Weights of a small mixture-of-experts language model, trained from scratch on English Wikipedia.
Size: 12 layers, width 384, vocabulary 8192.
Experts: 48 ReGLU neurons an expert, 8 picks a token.
Below are experts of layer 7 (counted from 0) of a mixture-of-experts language model. Rows are named router (the router's row for the expert) and show model dimensions 128-255. Each number is 128 + 32 x the weight over its row's rms, rounded and kept within 0 to 255.
Before each expert's rows: a language model's description of what the expert responds to. This comes from a sample of Wikipedia text that the model never trained on.

# expert 6
Description: Table and election cells. Tokens opening cells and headings in sports and election tables, like Sheet, Stages, vote digits, and title words such as United, Championship.
router [ 95 168 106 107  84 169 133  88  49 115 130 125 180 148 170 104  93 169 146 134 108 100  65 115  89 139 145 129 171 134  53 100 190 123 124 120 123 136  87 147 128 189 144 110 129 118  70 124 200 119  63 124 186 149 121  60 128 170  86 189 124 139 128 125 149  91 131 112 107 114 116 158 154  89  47 150 137 100 120  78  79  85 129 113 131 175 142 100  71 125  82 149 100 146  66  65 125 137 152  80 151 120 150  98 166 155 149  93 167 119 118 150 182 126 116 135  98 130 114 125 152 151 143 177 107 156 156 152]

# expert 12
Description: Mid-word pieces, place names. Pieces inside longer words such as Creta-ce-ous and afor-ement-ioned, and country or state names after New or in, like York, Carolina, France.
router [124 129 152  86 174  77 117 135 157 175 136 132 157 121 159 114 145  65 104 148 104 154 176 151  93 171 166 134 167 110 128  90 174 155 120 132  41 144 108 134 126 149 148 143 154 152 129 115 118 150  75  65 152 127 114 176 130 135  79 114 107 108 140 145  79 137  66  55 134 122 153 109  83 121 109 157 116 125 123 126 147 103  81 130  61 109 159  86  80 134 127 162 143  95 134 114 133 113 145 160 147 111  90 139 153 103 124 164  98 152 149 114 138 163  88 132  77  61 123 122 121 172 117 195 187  88  93 135]

# expert 13
Description: Slavic and foreign names. Pieces of Polish, Czech and other Central European names and places (Katarzyna, Kuźniak, Petra), plus common English first names and "of", "by".
router [159 108 163 111  67 196  81 108 200 113 102 160 148 103 132 160 101 114 141  96 149 121 142  74  75 131 119 114 123 175 166 188  71 158  50 150 110 158 112  83 135 107 159 124 149 190 162  79  84 165  68 168  82 152 137  87  70 127 172 178  95 160  64 151 122 142 159 122 154 136  84 100 119 125 150 110 113 109 100 175 119 121 120 124  93 126 161 114  99 168 124 134 151 164 109 101 117 170 127  89 159 102 114 152 145 135 111  81 135  97 118  83  81  79 150 107 146 152 152 141 186  91 107 129 100 206  57  88]

# expert 21
Description: Place name pieces. Inner pieces of place names and geographic words (Niigata, Samoa, San Benito, Mindanao), plus United, New, South, North, throughout, across.
router [112  89 145 161 147 142 144 137 184  77  99 124 166 119 107 142 123  88  97 161 132 137 125 125  84 107 122 112 122 124 162 110  97  98 178 129 125  86 132 120  99 149 125 157 122  89 124 101 134 121  96 172 127 122 147 185 123 175 126 112  63 159 123 180  99 162  77 133 111  99 138  98 114 105 101 132 121 114 125 127 142 160 129 126  52 139 157  79 106 100  54 228 121 117  88  70 138 188 117 126 150 127  74 169  76  88 146 106  95 157 116  92  87  66 103 108 122 133 192 166 107 165 103 143  86 157  64 104]

# expert 40
Description: Letters in codes and words. Single capital letters and fragments inside codes and words, such as asteroid designations like 2004 RD, KB, ISBN, plus adverbs out, off, down.
router [ 92 154 102 165 151 138 186  95  96 111  94 133 179 121 140  64 168 119  93 183 137 149 159 111 118 137  59 109 111 180 114 133 199 173 155  39  90 128 156  92 100 134 158  74 105 126 144 157 155 199 154 181  67 156 118 120 142 182  65 163 138 120 153 136 156 119 114 119 109 136 126 127 163 125  85 122 123 134  57 132  63 117 118  80 110 116 138 153 112 114 124 119 110 130 110 132 111 137 130 161 131 168 109  67 171 100 151 159 136 120 136  93  83 123 117 139  64 106 137 176  68 114 138 163 152 170 100 145]

# expert 16
Description: Headings and articles. Wiki heading markers such as == and ===, table separators and pipes, article the or The, and infobox captions like Official and Location.
router [140  75 175 132 113 113 182 148 135 209 105 165  81 167  87 173 108 190 166 184  65 155  71 106 165 200 174 117 117 160 167 125 124 136 122 122 122 191  97 174  89 159 146  92 138 148  98  82 176  67 122 102 131  79 148 134 107 119 130 134 129 166 140 135  33  88 135 171  87 119 127 100 106 118 152 128  90 104 123  78 141 144 130 183 196 118  96 116 120 122 148 113 126 136 121 155 107 150 145 148 150 140 178 159 164 108 113  88 110 177 129 175 152  93 111 161 111 132 132 154 131 109 111 207 115 124  89 108]

# expert 26
Description: Proper-name openings. First pieces of foreign or place names after a space, such as San, Al, El, Mar, Ka, Ha, as in San Salvador, Maragheh.
router [152 176 112 146 159 111 145 143 140  56 138 128 125 141  81 145 123 142 138 151  95  75  99  94 101 112 145 157 154 136 129 145  95 125 140 158  86 112 112 125 124 173 153 105 120 130 131 138 160  92 115  80 134 133 135 123 152 171 109  96  59 128 105 135 117 170 137  96 153  88 154 145 119 128  49 108 152 129 115 136 140 146 117 106 192 130 145 124 105 116 129 117 168 109  91  92 121  94 114  85 136  76 105  88 136 197  67 146 122 130  83 105 117  87  97 157 167  77 137 137 159 181 153 148 131 214  97 133]

# expert 10
Description: Adjective and verb suffixes. Word-final suffixes and common adjectives in prose, such as sustain-ed, aggress-ive, cord-ial, national, large, political.
router [ 41 149  53  96 157 164 139  98 157 193 130 134 152  87 138  81 121  75 158 177 101 172 126 104 173 138 156 115  81 103 108 106 190 108 122 149 112  87 115 136 178 154 141 129 109 100 181  71 150 189 101 134 127 131 149 140 177  92  94 144 171 168 141 148 108  77  93 176  86  89 139  95 175  99 131 172 123 113 127 123 120 197  88 136 110  96 126  82 133 129 109 125  94 154 122 133  90 171 128  87  91 140 114  91 194  99 112  98 100 153 134 118 131  94 113 112  99  67 100 100 106 101 122 118 134 107 159 161]

# expert 39
Description: Personal name parts. First names, initials and name fragments of people, e.g. John, Robert, middle initial F. or M., and surname pieces.
router [116 155 127 194 132  85 123 117 187 110 127  69 137 125 102  73 122 156 143  49 168 143 183  99  66 121 168 122 126 167 134 169 128 104 150 147 130 147 162 107 150  94 209 113 115 127 146 112  89 126 140 114 112 142 204 143 140 115 120  99  39 166 104 100  99 128  95 115 128 125 135 120 174 176  93 156 105  78 102 152  80 162  83 117 111  75 122 111  84 156 168 100 159  89 159 109 148 122 174 154 111 147  99 162 185 179  95 130 128 115 150  76 110  47 162 130 116 119 194 168 156 147 132 150 115 176 116 101]

# expert 24
Description: Word-initial fragments. First pieces of words split by the tokenizer, such as dis, ex, con, vi, Lo, Ra, as in vi-bration, dis-advantage, di-agnosed.
router [122 155  98 129 125 135 161 130 163  80 129 115 121  95 142 128 145 127 177  94 115 121 142 161  60 106 161 115 125 113 128 118 110 131 128 119 156  68 149 114 114 124 139 158 127 142  73 119 123 104 181 176 153 131 126 147  86 186 165 163  99 114 108 102 129 160  98  69  68 134 135 103 119 165 106 110 170 144  87 136  67 143 125 116 164 148 152  86  99 168 122 106 176 157  75 162 158 150 152  43 166 127 103  89 136 108  90 162  69 194 129  79 118 117 137 152  80 113 131  72 144 167 145 165 168 174 135 177]

# expert 7
Description: Field labels, ISBN hyphens. Infobox and table header words such as Total, Location, Team, Date, Airport type, and hyphens inside ISBN numbers.
router [ 96 117 151 152 174  99 133 135 135 164 144 160 152 124 121  86 145 150  82 160 149 151  56 120 159 118 165 157 159 165 132 158 129  96 125 166 118 178 163 107 127 185 108 136 173 102 163 103 186 144 114  87  66  82 136 193 175 117 134  85 164 150 115 102 116 113  45 175 110  93  98 112 114  97 121 126 129 183  78 115 127  49  86 131  86  93  89 104 119 143 143 143 143  89  97 187 114 162  74  87 152  95 164 141 172  92 156 157 141 177 107 177  95 143 148 110 123  91 120 107 112 111 126 150  86 133 117  99]

# expert 41
Description: Have/had, top, nouns. Auxiliaries has, had, have, and nouns after possessives or articles, like top, score, report, repair, years, own.
router [155 144 167 110 128 162 179 150 151 129  78 157 169 127 159 100 182 136 193 149 111 123 156  93 201 123 148 164 104  99  68 117 143 170 128 110 130 104 143 136 106 156 116 119 170 141 126 116 205 104 100 153 162  92 145 157  96 150 101 117 195 108 137 135 161 164 102 139 154  98 107  54 119  90 105 151 159 126 152 162 171 159 187  71 118 158 109  80 102  94 127 131 150 135 130 147 103 127 154 136 112 113 123 151 175 114 133 131  81 128 157 148 175 103 174 134  64 109 131 108 135 155 101 103 144 191 200  95]

# expert 4
Description: Name word pieces. Middle and final pieces of personal and place names, often foreign or transliterated, such as Kirkend-all, Kyaligon-za, Hauff-e, plus common first names.
router [ 75 113 105 123 138 114 123 159 221  63 121 153 173  96 122  93 130 111  99 147 134 138 204 130 114 143  78 114 148 170 205 172 107 143 129 127 136 146 176 152 161  65 194 149 166 163 188 142 114  88  92  93 118 148 172 116 125 105 141 100  60 115  79 125 153 121 133 104 137 137 111  63 103 111 185  75 171 122 129 159 112 164  98 155 119 107 106  73  98 162 140  96 196 116  83 141 110 141  77 113 132 113  77 139 125 100 130 164 127 133 167 149  85  91 119 137 119 122 163 139 149 110  92 145  72 113 123  93]